python train.py --n_experts=128 --experts_per_token=8 --d_expert=32 --router_score="softmax" --batch_tokens=[16384, 32768, 49152]
Below are experts of layer 10 (counted from 0) of a mixture-of-experts language model. Rows are named router (the router's row for the expert), gate (a neuron's input weights, with its number), up (a neuron's input weights, with its number), down (a neuron's output weights, with its number) and show model dimensions 128-255. Each number is 200 + 30 x the weight over its row's rms, rounded and kept within 0 to 999.
Before each expert's rows: a language model's description of what the expert responds to; "comes after" lists some tokens at least twice as common just before its tokens as in all text. This comes from a sample of Wikipedia text that the model never trained on. Tokens count by the router's weight.

# expert 29
Line breaks after = Title = headings, section markers, and articles or copulas at sentence starts, such as The, the, is, After.
comes after: "\n", " =", ".", " is", "==", " =="
router,237,169,194,221,177,235,194,208,158,207,225,239,231,234,172,221,198,142,193,227,174,213,192,233,237,182,239,217,177,193,182,203,195,205,200,202,190,252,187,196,231,148,149,204,175,224,196,235,210,140,220,176,186,142,236,252,222,170,176,181,174,241,183,166,181,175,185,237,145,146,225,267,223,231,201,239,205,175,193,165,196,198,190,197,196,240,151,180,190,172,191,245,217,254,184,189,296,208,219,170,162,145,184,207,177,182,154,128,193,261,229,187,183,179,180,200,200,209,163,188,187,221,204,182,210,201,186,212
gate0,219,193,199,178,249,234,235,188,242,209,217,201,215,164,208,190,208,185,195,214,281,190,267,237,166,155,192,247,224,196,194,230,252,222,195,163,185,142,229,189,255,196,193,165,203,221,251,210,234,228,252,225,200,189,153,188,243,193,185,235,215,180,186,195,195,233,167,200,208,256,212,170,208,257,178,223,192,178,255,193,168,183,205,222,226,194,188,207,162,190,171,190,192,215,211,256,170,170,176,184,259,204,161,273,195,207,168,231,172,150,248,211,203,239,199,203,192,151,207,171,192,219,190,186,291,208,193,200
up0,197,165,209,176,220,180,263,159,185,193,216,226,180,190,182,186,215,192,201,148,242,153,206,195,170,233,247,183,197,273,211,227,209,200,189,197,243,148,177,185,200,200,272,189,157,210,224,259,204,210,154,216,150,214,181,191,192,254,249,213,188,239,181,255,197,165,199,196,159,211,169,169,235,215,129,176,199,222,215,143,153,181,266,225,216,196,148,187,159,186,124,153,189,219,192,199,186,209,212,202,237,176,219,256,199,224,243,173,218,130,217,181,154,175,207,186,207,196,194,150,223,213,189,197,224,169,208,197
down0,200,235,211,185,209,212,209,203,189,216,159,196,237,216,201,204,163,198,226,223,185,192,216,139,204,247,166,166,189,245,149,196,188,214,168,191,197,246,157,237,202,206,228,217,169,181,228,180,189,174,149,263,159,164,215,211,168,196,114,226,205,211,186,133,183,206,192,201,208,191,215,135,159,228,185,189,213,203,180,234,205,189,235,207,140,172,182,206,228,203,170,180,202,174,240,234,266,242,199,232,256,181,210,195,173,173,236,207,212,161,161,199,210,223,224,220,241,220,260,224,185,195,220,218,182,155,173,241

# expert 14
Line breaks, list dashes and table pipes at line ends, plus years like 19 or 18 and suffix pieces such as -ly, -s.
comes after: "\n", ".", " |", "|", ")", " No"
router,174,216,203,221,202,161,179,193,150,205,228,222,230,170,179,237,196,205,209,224,128,146,230,218,157,200,151,234,177,189,160,189,207,214,178,159,202,161,161,220,217,241,211,178,241,214,236,176,214,203,219,137,211,240,184,232,221,206,224,206,147,210,181,222,207,243,224,240,262,216,220,194,253,199,252,155,204,191,187,191,224,201,224,172,230,183,237,218,230,153,272,202,191,188,246,173,189,221,174,215,185,212,225,218,181,217,218,176,158,154,161,168,261,186,247,198,214,171,228,217,190,192,240,151,181,180,197,205
gate1,157,194,194,256,197,176,226,157,176,231,254,197,158,204,212,247,198,140,204,190,187,181,175,203,278,212,165,184,196,174,168,220,242,165,225,257,212,158,163,214,196,156,210,179,233,225,211,179,191,207,204,201,227,175,194,226,200,197,206,229,242,183,170,193,177,187,168,198,144,171,168,199,210,177,213,216,206,192,201,195,159,186,178,159,171,224,170,228,256,177,211,182,172,239,220,232,200,171,152,173,194,193,250,216,198,164,149,228,200,205,203,186,227,173,198,146,189,234,144,191,145,206,214,150,171,196,168,184
up1,265,196,166,178,178,212,178,185,225,166,158,228,185,198,168,152,173,202,183,168,229,259,243,180,176,211,215,201,246,180,210,172,145,175,173,185,193,241,228,198,227,239,165,224,214,193,172,207,254,227,171,220,177,253,239,164,244,176,165,184,189,197,264,216,220,215,230,200,201,233,199,213,180,229,190,214,261,206,177,151,246,190,216,241,265,163,229,181,166,244,173,224,201,148,150,199,195,171,233,143,189,236,217,210,209,233,239,189,162,196,205,204,164,201,205,220,156,196,223,211,219,208,162,247,180,246,260,212
down1,196,165,240,211,223,233,237,194,184,224,219,239,217,217,243,188,223,192,137,254,193,149,217,244,197,202,170,154,198,205,194,200,217,189,180,170,161,171,149,228,191,220,186,187,227,134,223,175,204,172,165,219,248,185,134,235,214,219,196,195,195,222,196,194,215,198,200,231,200,138,125,241,211,209,227,219,266,219,165,170,221,177,224,180,165,196,193,161,222,204,209,175,246,195,205,158,190,210,156,152,208,231,202,224,213,226,205,203,238,231,262,230,206,208,247,171,186,203,274,198,192,235,208,205,235,201,235,170

# expert 56
Degree and minute signs, opening parentheses before years or figures, and line breaks in infoboxes on area, population or taxonomy.
comes after: " |", " (", "\n", ")", "|", "-"
router,167,238,212,218,197,208,202,166,133,226,215,241,173,156,189,215,218,237,208,198,163,189,240,201,163,204,197,226,160,186,187,174,250,184,181,244,218,196,195,225,217,258,214,193,230,200,250,221,241,196,217,182,189,229,247,230,233,188,227,167,178,225,181,152,159,205,174,266,173,191,183,210,154,247,226,213,213,239,185,170,219,200,222,258,241,196,217,189,215,245,223,186,204,184,156,203,213,199,265,235,172,229,219,190,214,214,209,185,231,204,145,195,228,202,203,150,250,148,193,243,216,255,190,223,176,166,217,208
gate0,183,218,177,166,226,211,233,231,189,206,193,206,217,202,224,297,150,233,191,234,230,189,242,218,188,167,195,142,207,206,213,172,219,224,185,200,211,132,206,195,194,238,161,233,203,202,199,232,146,225,194,155,191,219,224,237,179,215,238,219,202,178,181,224,226,165,231,199,199,271,214,142,131,193,201,247,220,199,190,206,192,182,204,249,153,189,229,150,199,161,168,149,223,229,148,225,229,213,201,190,199,212,211,247,195,216,202,217,248,214,251,186,206,178,176,211,204,224,158,213,156,155,215,227,225,101,187,159
up0,178,148,217,231,219,228,181,254,151,175,229,208,203,132,253,176,209,187,260,197,197,173,135,233,183,200,232,214,229,237,199,169,171,176,212,201,233,193,151,143,232,195,166,162,129,175,210,185,212,163,213,236,219,187,156,218,179,195,259,241,185,167,208,240,191,158,219,240,208,212,190,246,196,201,210,230,173,235,187,229,181,205,205,249,209,176,220,218,212,208,265,262,215,141,240,169,220,259,198,226,198,230,185,230,201,206,206,173,142,206,163,161,229,225,185,239,211,222,218,179,224,202,172,217,218,218,204,234
down0,159,223,227,188,158,206,188,162,184,184,142,210,208,208,249,194,181,193,197,192,203,198,215,236,179,225,150,233,217,172,111,196,238,212,230,243,214,202,231,226,209,217,200,164,216,208,185,225,187,259,156,219,201,236,218,231,199,183,155,232,177,255,218,212,198,192,227,213,198,185,196,248,257,240,215,191,212,214,220,203,188,185,203,192,240,202,153,235,234,143,216,167,182,191,205,162,243,187,212,130,152,198,194,181,184,209,208,218,220,179,184,173,210,251,167,177,177,150,219,219,222,235,193,198,269,267,207,149

# expert 63
Pipe separators and punctuation in numeric tables such as sports standings and statistics, usually between digits, like 3 | 2 | 0.
comes after: "\n", " 0", " 1", " 2", " 3", ")"
router,197,196,216,209,192,173,159,157,150,188,243,190,207,140,230,211,216,237,227,237,162,164,200,153,234,197,166,257,182,185,163,228,221,168,191,163,215,183,179,254,241,247,170,199,276,192,211,160,235,261,219,165,189,279,195,183,215,208,182,155,190,234,240,241,213,214,185,206,164,237,151,246,197,219,210,215,216,190,225,200,234,154,244,255,231,241,197,226,218,183,199,185,177,238,255,187,142,210,251,201,193,188,205,218,227,221,222,194,214,176,195,191,197,206,230,200,212,172,213,214,170,207,196,223,178,189,227,176
gate0,182,258,230,216,210,194,226,156,208,209,185,167,208,258,206,208,202,217,190,222,176,275,219,233,211,190,172,221,165,228,184,204,140,158,201,217,177,215,215,243,211,169,179,203,227,234,183,174,211,218,246,272,242,233,146,165,232,222,223,238,242,251,187,194,209,226,170,167,164,191,174,188,217,170,194,155,227,139,181,207,193,193,150,217,164,232,217,229,212,204,285,178,243,171,193,240,204,195,188,232,159,180,142,201,204,220,124,245,196,214,213,153,209,212,214,249,213,199,252,197,182,221,181,200,207,201,240,196
up0,209,198,153,201,195,203,197,198,201,219,227,205,235,198,233,175,215,199,227,143,219,203,191,188,165,175,206,197,196,188,213,193,217,235,198,190,222,209,208,155,194,273,181,152,197,171,205,264,220,149,130,132,187,175,213,246,205,207,189,193,173,142,215,230,219,178,277,197,200,208,202,202,211,203,192,188,228,254,204,205,210,172,237,193,238,133,178,167,170,187,181,263,185,268,140,179,187,186,211,167,245,184,237,204,233,172,216,193,220,220,187,227,210,232,203,181,144,177,174,199,208,221,244,183,233,193,185,207
down0,216,212,189,204,207,169,173,224,205,218,216,217,228,168,205,213,182,170,240,204,150,204,191,160,249,178,211,202,254,174,202,214,184,298,214,149,253,208,187,160,230,223,249,186,181,171,222,192,217,196,194,140,195,196,243,235,158,158,145,186,235,146,233,203,198,182,198,177,209,179,197,183,159,167,199,176,133,197,199,217,182,200,226,241,239,165,190,208,260,215,187,205,171,220,149,189,197,213,230,183,187,170,190,155,279,202,223,213,224,177,236,249,230,164,210,244,161,183,194,186,220,238,245,208,175,205,184,245

# expert 26
Capitalized first pieces of proper names, mostly places, after of, in or the, such as New Guinea, Ivory Coast, Mexican.
comes after: ",", " the", " of", " |", " in", ":"
router,202,192,232,207,248,211,196,243,260,238,178,200,210,203,196,197,215,220,184,215,209,221,200,275,200,257,207,189,181,191,231,213,143,171,203,320,152,220,246,211,178,239,209,210,162,208,222,179,222,260,203,214,176,165,230,191,217,180,211,225,213,174,224,220,158,188,157,188,247,154,221,198,190,224,170,252,252,205,214,244,151,207,223,210,173,220,218,180,155,175,208,186,229,175,206,185,244,192,168,224,175,150,179,262,176,155,238,200,192,212,228,216,180,210,192,216,135,208,146,139,193,197,156,191,237,258,182,184
gate0,230,207,155,198,171,230,208,227,207,173,170,175,136,229,191,172,215,179,188,210,203,140,204,177,205,250,183,161,216,156,220,211,192,129,224,191,186,178,193,191,171,179,271,206,189,209,213,238,171,206,213,178,175,176,233,184,237,234,163,189,202,234,217,231,170,210,184,198,180,195,195,200,157,212,167,215,262,239,206,223,166,271,193,158,155,282,126,201,194,223,214,185,211,205,163,183,232,199,227,236,242,186,200,198,212,226,188,167,218,196,139,189,181,170,227,263,208,211,214,200,216,187,227,180,167,236,132,149
up0,175,164,178,185,185,210,211,197,241,220,251,186,178,203,243,189,190,232,207,181,223,213,177,169,207,179,200,173,186,164,169,218,181,255,171,153,234,163,245,213,208,179,166,193,177,202,233,171,192,213,235,185,191,220,165,217,186,211,190,178,227,208,228,223,215,192,172,174,185,223,172,233,209,200,193,139,167,215,272,137,188,188,171,259,197,218,285,213,231,203,227,236,208,187,181,226,141,224,216,175,147,247,208,224,219,219,197,198,180,184,163,183,227,178,224,135,220,197,204,185,135,178,257,216,228,219,241,218
down0,226,222,200,193,199,230,188,221,170,186,190,234,169,200,192,226,213,230,152,198,221,202,223,192,212,174,162,123,202,219,228,213,176,195,184,194,196,193,201,157,253,163,211,209,184,208,203,153,143,195,132,242,182,200,154,232,199,111,107,169,188,234,210,186,240,231,217,236,177,227,181,173,198,200,227,196,245,188,247,260,195,218,155,185,221,233,199,153,129,226,201,179,222,208,207,171,193,183,191,185,199,202,154,197,199,202,258,175,184,219,170,192,187,180,235,274,196,158,178,214,236,197,184,158,182,238,183,168

# expert 58
Years, month names and line breaks in dates, lists and tables, such as 2018, 30 August 1972, 4 June 2017.
comes after: " 19", ".", " 18", "20", ")", " (19"
router,179,231,183,175,181,179,164,181,172,160,204,173,259,158,211,196,223,208,169,218,199,151,202,207,202,209,168,237,177,177,140,192,237,181,182,160,195,132,144,211,185,195,181,150,191,199,206,183,225,184,196,137,193,194,189,211,218,209,215,269,209,237,188,223,202,244,171,189,197,265,156,197,190,227,217,194,216,224,205,204,255,252,206,187,238,193,210,192,269,198,255,185,191,200,223,156,171,207,228,265,153,254,191,196,234,207,223,164,236,193,191,220,207,195,227,203,245,192,191,244,168,254,220,181,174,190,202,195
gate1,207,201,183,199,210,232,183,136,221,194,159,193,197,171,253,212,152,187,234,238,277,219,202,186,256,192,213,265,243,145,219,241,211,218,194,171,216,234,167,258,193,187,186,223,224,241,185,278,211,208,213,135,184,237,223,234,169,206,160,267,202,252,204,167,179,228,212,153,170,258,182,205,224,200,229,202,227,256,173,201,226,253,216,230,200,216,175,213,239,200,129,234,207,227,244,164,217,234,192,235,227,208,206,185,227,204,201,222,173,222,184,231,191,249,235,198,205,209,167,183,216,199,159,198,202,236,209,249
up1,210,173,136,219,182,172,223,210,127,238,222,197,177,209,209,223,250,260,178,157,129,192,157,202,234,224,208,159,185,247,179,193,210,176,199,200,195,176,203,148,172,186,215,176,201,244,185,196,193,161,200,213,219,221,171,183,241,193,178,192,184,165,201,186,224,198,217,246,228,135,193,205,221,179,177,182,197,223,210,124,181,189,231,185,229,178,201,236,180,193,254,186,185,235,178,213,193,143,196,223,184,182,211,239,189,254,229,158,165,178,187,202,230,215,161,199,211,198,260,179,207,206,286,169,191,183,223,186
down1,223,209,164,205,190,183,255,192,205,288,226,208,262,223,218,225,164,133,182,212,195,212,187,200,230,218,140,220,201,191,218,229,244,261,221,158,215,175,178,204,269,184,178,202,201,176,217,237,207,166,198,185,146,188,220,227,166,240,179,230,144,189,208,220,211,215,237,196,173,213,223,210,183,147,253,195,197,158,197,200,219,154,168,209,204,192,243,229,202,225,200,190,216,228,170,243,180,178,189,204,207,180,205,201,170,199,196,214,189,219,234,176,181,205,194,193,153,167,203,194,165,223,231,179,229,201,212,186

# expert 12
Bare space tokens and word-initial pieces after a space, as in coordinates (45.41°N 75.69), "romanized as Ḩose", "very active", "the fighting".
comes after: " a", " |", " the", "-", ",", ":"
router,215,167,215,245,213,242,240,206,208,233,219,227,199,157,210,192,183,247,182,265,162,174,230,230,140,213,195,222,212,162,312,206,206,187,210,279,217,173,222,239,236,219,234,155,197,187,205,226,242,208,201,228,221,187,197,224,247,163,188,192,208,208,202,204,136,171,163,183,193,180,206,226,158,225,201,244,245,202,206,167,213,179,226,213,256,174,183,165,183,227,225,211,240,238,210,223,209,214,181,232,180,209,225,236,160,144,255,222,194,208,209,197,201,176,192,200,240,181,211,227,232,262,145,158,206,194,187,181
gate5,222,199,193,211,242,209,226,185,226,257,184,211,190,247,212,162,169,239,196,122,210,234,199,170,212,182,177,181,201,185,223,162,179,166,205,143,208,204,180,155,211,208,197,173,169,191,206,187,193,109,188,221,175,208,182,245,196,199,169,198,231,261,152,180,201,180,220,197,170,266,153,261,148,205,223,188,168,201,190,184,225,236,222,168,213,172,208,181,178,223,214,151,170,249,224,192,207,193,159,200,215,191,190,246,223,250,200,216,175,160,162,154,246,233,191,179,160,256,223,178,151,225,177,140,195,229,225,171
up5,232,220,231,256,187,169,164,234,184,172,190,200,177,193,200,184,194,132,144,183,223,204,208,220,161,251,204,197,204,228,122,200,202,234,193,187,258,206,207,202,198,229,215,204,233,193,163,214,177,234,195,174,204,213,161,183,237,209,235,163,195,226,249,194,161,195,208,223,232,169,191,225,228,191,166,220,166,150,159,201,198,178,207,203,154,208,202,275,227,213,171,214,220,196,200,160,160,201,241,157,155,128,216,187,184,183,224,185,195,184,251,211,135,136,201,206,193,164,181,190,229,158,209,269,201,196,205,203
down5,196,205,258,197,165,202,211,208,208,188,173,222,183,146,138,253,157,167,173,159,227,192,182,203,148,233,190,159,183,182,239,171,213,179,202,178,254,182,246,210,149,180,186,184,214,176,162,208,211,215,168,157,161,139,164,204,206,240,203,199,211,237,176,171,185,155,167,211,142,190,192,272,199,177,229,237,186,168,186,174,178,212,195,169,155,196,155,224,204,165,178,196,185,166,224,235,191,146,187,198,193,210,203,220,192,203,225,178,235,216,181,206,201,135,207,248,261,248,175,185,257,230,190,213,166,223,248,212

# expert 2
Words opening table headers or infobox field labels, often after a pipe or dash, such as New title, Assumed office, Born.
comes after: "-", "|", " |", " O", " E", " Re"
router,228,165,239,175,137,180,163,147,197,226,229,240,228,173,226,221,167,229,213,165,166,175,249,223,191,201,180,248,146,135,174,231,189,182,166,229,165,250,183,209,156,216,218,162,179,266,232,194,232,231,220,195,163,217,191,190,233,182,163,221,175,250,164,241,177,235,215,213,184,241,229,187,178,242,227,200,214,198,247,185,238,161,194,227,182,238,248,243,200,204,235,224,227,203,206,232,170,209,168,204,225,164,216,206,190,176,239,158,237,171,193,223,231,248,247,167,222,162,192,234,246,180,223,188,160,190,196,213
gate0,174,152,223,193,202,206,237,191,207,257,176,205,187,215,229,197,146,192,208,188,208,136,181,171,208,163,188,157,140,159,210,136,243,198,223,232,195,214,197,181,207,200,175,192,223,218,193,207,196,144,194,201,190,209,236,214,186,182,148,241,189,193,227,237,198,150,211,207,168,222,260,155,180,267,177,156,210,228,194,174,173,199,222,204,193,174,222,134,196,285,198,218,226,248,199,200,198,230,207,162,238,217,185,177,185,188,185,224,222,156,177,166,186,208,132,207,238,164,166,208,255,178,199,218,194,212,160,221
up0,208,151,250,241,193,138,241,186,172,161,192,155,285,212,242,215,158,227,155,209,207,198,147,111,193,173,180,189,164,144,192,183,213,162,196,235,189,241,200,199,192,232,209,211,219,185,163,189,261,233,161,189,179,159,210,219,232,186,236,187,217,162,187,210,193,195,166,183,188,227,219,206,208,230,260,204,219,173,134,223,159,221,176,170,205,187,180,169,161,226,180,241,257,207,201,183,170,205,140,156,246,205,180,194,181,192,215,196,259,187,171,221,208,186,175,267,242,209,200,237,198,187,209,160,220,232,176,163
down0,183,181,191,215,203,209,247,178,241,244,233,222,213,237,174,228,181,245,167,165,189,190,201,240,244,236,241,199,162,181,204,149,156,230,181,217,214,198,226,209,150,260,172,193,171,199,234,231,214,161,224,252,209,205,192,201,174,201,217,209,201,219,225,210,180,178,210,275,165,195,229,189,183,248,196,200,186,185,189,193,131,181,234,209,272,219,162,229,242,211,230,223,215,192,213,198,203,200,268,254,221,189,177,170,207,155,148,221,154,167,188,188,236,194,190,241,227,195,204,217,233,229,170,186,198,200,180,253

# expert 32
Periods, closing parentheses, table pipes, semicolons and == heading markers that end a cell, sentence, birth-date parenthesis or heading.
comes after: "\n", "==", ")", "===", " ==", "\""
router,185,233,158,227,186,210,200,196,139,183,231,200,200,188,175,218,185,203,209,193,194,155,192,220,230,163,206,226,177,181,175,185,230,194,172,218,194,230,149,203,225,190,217,195,204,184,149,231,226,159,114,167,213,210,209,192,221,179,202,191,189,222,177,215,193,167,206,218,137,186,179,209,179,254,229,258,175,228,131,148,205,201,207,214,272,197,195,208,225,223,207,198,203,259,184,192,203,173,195,209,133,218,241,171,213,269,174,155,195,185,146,203,209,264,201,167,210,189,213,228,181,241,223,222,206,185,219,163
gate0,121,224,205,188,192,221,226,227,200,197,216,201,177,189,184,245,174,207,256,172,216,176,151,195,134,177,212,183,238,135,189,202,208,154,216,241,250,170,249,175,167,204,239,204,184,188,208,241,230,157,192,230,197,198,191,193,144,196,207,221,185,211,162,188,217,209,184,216,183,208,185,219,206,257,193,230,215,217,217,177,178,194,193,165,219,143,184,225,135,198,159,236,192,171,190,215,175,245,186,171,201,153,187,189,235,169,204,222,260,242,169,164,210,218,168,188,205,237,145,183,195,247,191,182,203,165,252,211
up0,153,201,180,197,184,224,191,181,207,204,192,178,222,210,133,188,172,247,243,207,180,236,198,182,147,200,198,237,240,172,266,259,239,166,196,205,217,212,207,188,173,240,214,236,174,236,158,179,195,140,177,207,166,197,231,160,207,177,140,162,197,172,180,143,162,187,218,264,197,230,166,216,182,213,201,181,138,157,211,187,199,198,173,211,233,186,139,179,190,231,211,191,197,206,156,183,266,210,183,237,179,228,256,204,212,214,174,199,174,181,277,272,203,226,220,198,213,177,195,195,147,222,172,184,202,205,239,194
down0,164,231,218,227,202,148,220,163,135,182,171,158,188,237,209,219,227,186,214,177,222,206,168,221,216,180,159,227,220,215,168,228,243,160,237,139,191,203,175,215,186,172,213,232,157,201,175,217,170,229,163,220,194,173,164,187,169,191,203,202,188,150,201,214,264,141,248,253,157,199,175,197,208,183,216,204,215,182,204,235,158,220,263,220,197,180,249,233,177,178,161,193,205,181,195,177,206,227,213,152,183,191,168,175,146,133,216,253,210,160,169,154,198,182,216,281,178,226,194,206,203,123,172,196,208,238,189,164

# expert 1
Short subword pieces inside ordinary words, often the second syllable after an initial letter, such as s-amp-le, f-ly-ing, bu-dget, h-id-den.
comes after: " p", " f", " ", " S", " c", " P"
router,158,238,225,185,187,162,139,177,245,252,229,174,208,203,234,171,188,238,221,178,248,208,230,174,193,211,170,196,233,193,222,200,213,244,146,270,215,167,257,218,170,197,203,188,167,189,179,184,245,180,236,224,193,208,235,216,215,229,191,228,159,211,199,190,148,248,199,231,217,166,271,156,208,184,215,215,217,179,213,195,197,208,163,228,196,160,231,244,180,203,216,254,191,174,176,274,174,195,184,183,193,179,200,216,176,158,214,214,153,149,243,217,264,187,227,212,178,228,195,235,223,208,219,199,150,205,231,183
gate0,192,199,245,251,242,160,191,194,208,183,226,259,213,157,176,182,211,254,197,207,214,213,228,160,153,200,205,236,171,207,176,101,215,216,233,218,197,243,153,182,181,236,214,192,199,250,171,172,220,228,174,185,202,209,207,192,206,175,171,207,157,193,265,191,176,202,231,194,224,199,213,185,167,213,187,213,231,159,184,254,160,156,204,182,168,168,206,210,164,175,205,186,187,237,194,255,251,165,195,209,205,218,208,226,178,214,191,212,186,217,176,213,265,247,226,218,187,201,241,165,164,187,220,204,218,253,112,247
up0,215,204,256,217,217,176,174,219,184,180,189,263,168,213,212,185,185,198,215,225,197,168,170,161,192,225,141,236,222,216,130,189,209,134,198,208,203,213,165,155,223,149,187,198,154,162,209,187,180,196,200,261,181,222,203,150,203,156,178,214,209,151,179,214,165,256,192,177,195,186,224,253,213,260,200,216,233,245,195,235,180,154,226,223,243,180,183,213,233,196,188,163,245,225,172,195,208,208,185,209,206,144,233,219,266,217,201,244,227,215,169,217,198,215,259,218,221,247,198,219,146,244,245,212,184,254,200,236
down0,213,199,222,216,185,171,167,184,157,215,154,177,214,234,177,237,212,163,209,159,206,152,232,215,228,195,205,163,252,217,188,313,167,196,142,157,180,169,154,170,204,209,224,237,196,216,116,198,181,188,226,236,220,213,160,179,203,260,170,191,233,277,228,206,206,220,216,180,185,192,132,201,222,240,220,151,215,228,242,203,187,196,238,179,204,202,220,244,211,209,212,192,203,205,215,219,233,199,215,174,196,193,216,159,155,184,194,244,207,186,243,207,195,204,248,179,163,165,219,174,242,245,244,202,250,211,250,155

# expert 15
First piece of a split word, usually a Latinate prefix beginning a verb or noun: re-peal, dis-continued, ex-perience, con-, de-, pro-.
comes after: " ", " to", "==", " was", " and", "-"
router,223,204,202,170,179,235,203,153,223,184,226,181,191,166,208,235,214,156,192,185,147,149,188,193,197,269,184,235,236,174,235,233,239,242,196,237,234,187,218,221,210,174,209,173,235,174,194,185,165,228,216,213,200,241,189,208,231,244,140,216,164,216,188,181,177,224,172,205,159,232,253,171,199,168,216,225,174,229,196,186,230,182,177,191,235,230,220,185,188,153,203,175,228,223,198,240,174,240,212,175,227,174,215,228,167,164,228,220,230,184,194,148,244,185,203,178,255,186,219,277,239,161,180,147,163,186,170,152
gate5,151,224,207,206,146,202,173,149,220,163,193,224,216,185,152,230,167,180,206,180,213,299,220,186,231,154,131,188,173,245,197,253,191,199,238,193,212,201,180,159,194,222,193,178,221,237,166,227,233,187,205,221,185,256,148,195,171,165,184,245,213,229,203,197,206,172,203,206,140,188,237,245,201,207,191,184,174,223,181,172,216,203,209,127,209,192,220,210,223,194,256,229,221,165,180,213,200,238,230,203,216,178,203,243,196,173,179,204,267,140,231,191,208,251,192,207,130,143,201,191,146,207,213,209,184,206,207,250
up5,196,236,195,222,159,160,170,156,193,144,178,177,192,190,219,186,199,129,163,206,190,192,242,156,214,178,166,221,176,252,178,188,218,194,165,148,180,202,227,167,148,262,195,213,215,222,246,217,280,227,163,169,194,176,145,158,157,219,158,212,145,191,214,198,179,240,227,200,174,172,223,240,188,134,212,190,160,208,184,180,169,215,199,171,177,190,211,193,247,186,257,217,224,210,222,192,196,206,225,150,177,252,218,229,219,204,171,221,272,165,218,190,221,197,172,174,186,200,195,168,194,206,253,257,184,173,203,184
down5,144,229,198,221,260,193,224,172,231,176,247,163,223,176,157,194,219,155,221,202,255,252,191,199,186,218,144,206,235,221,206,210,200,218,222,272,220,227,237,196,179,241,183,194,216,154,179,162,267,118,227,245,208,232,148,201,173,156,234,172,145,236,213,221,186,154,144,129,194,177,227,183,223,185,184,224,166,210,190,148,167,192,173,228,155,167,200,192,200,272,180,181,214,196,251,205,234,244,215,208,236,185,188,186,187,226,177,163,243,194,230,176,169,177,190,159,195,207,143,226,246,182,169,181,144,230,165,200

# expert 46
Verb stems and early pieces of split words after a space or prefix, such as contain, creat, allow, in|vol|ving, ex|ce|eds, re|s|ponsib.
comes after: " ", " re", " was", " be", " is", " were"
router,197,219,251,184,165,194,206,174,234,205,206,168,217,195,214,194,219,194,190,172,214,168,201,164,167,210,166,254,247,227,283,264,207,251,187,197,199,157,186,231,238,202,184,165,163,225,237,193,217,207,226,241,179,227,154,211,251,262,192,216,157,184,200,204,163,203,193,206,215,197,245,180,223,184,239,195,184,231,207,227,229,218,196,198,173,178,229,221,174,177,237,264,224,176,195,207,151,170,224,167,246,233,237,235,192,159,256,244,219,159,206,186,214,188,192,185,209,164,246,236,233,146,171,207,206,206,211,188
gate4,180,190,222,211,198,144,276,153,179,199,114,200,205,201,264,174,221,228,192,196,250,199,193,181,151,221,212,190,199,200,174,236,219,164,215,247,186,199,197,218,233,194,212,228,170,203,184,198,221,210,193,229,206,249,174,211,216,130,178,188,198,162,129,170,195,226,202,162,179,191,170,185,224,212,158,257,234,149,163,215,215,181,244,170,186,184,142,163,127,161,224,225,247,231,172,215,178,165,190,210,203,244,167,232,202,194,182,205,235,152,283,225,181,179,205,209,175,205,209,193,195,189,172,245,184,255,173,182
up4,186,201,242,176,210,251,179,245,179,187,213,193,215,223,162,186,208,190,184,206,173,162,146,182,270,262,179,233,166,237,235,141,212,228,175,135,238,188,194,162,191,185,224,214,214,165,231,217,193,215,164,135,160,150,219,156,186,223,221,193,167,227,297,267,218,182,170,181,254,191,202,175,160,199,213,181,179,220,239,180,190,267,185,258,178,184,185,225,224,241,197,165,175,188,260,205,228,212,281,185,186,204,211,203,230,196,209,142,151,220,129,208,223,183,225,222,197,221,239,198,233,204,258,206,239,184,201,218
down4,178,202,214,214,221,180,229,206,158,169,243,238,199,228,183,246,163,191,236,261,177,213,155,208,209,181,220,156,234,175,153,211,168,193,246,217,196,130,234,159,176,172,239,224,204,194,209,271,201,186,235,239,182,176,172,166,176,244,184,191,197,243,247,211,189,193,218,182,201,164,220,146,202,201,210,202,204,218,166,263,181,250,213,138,166,233,244,164,232,188,176,198,163,234,258,212,159,185,214,266,194,220,172,193,188,203,207,188,203,194,184,212,141,164,227,210,200,190,172,255,172,188,239,227,214,231,198,192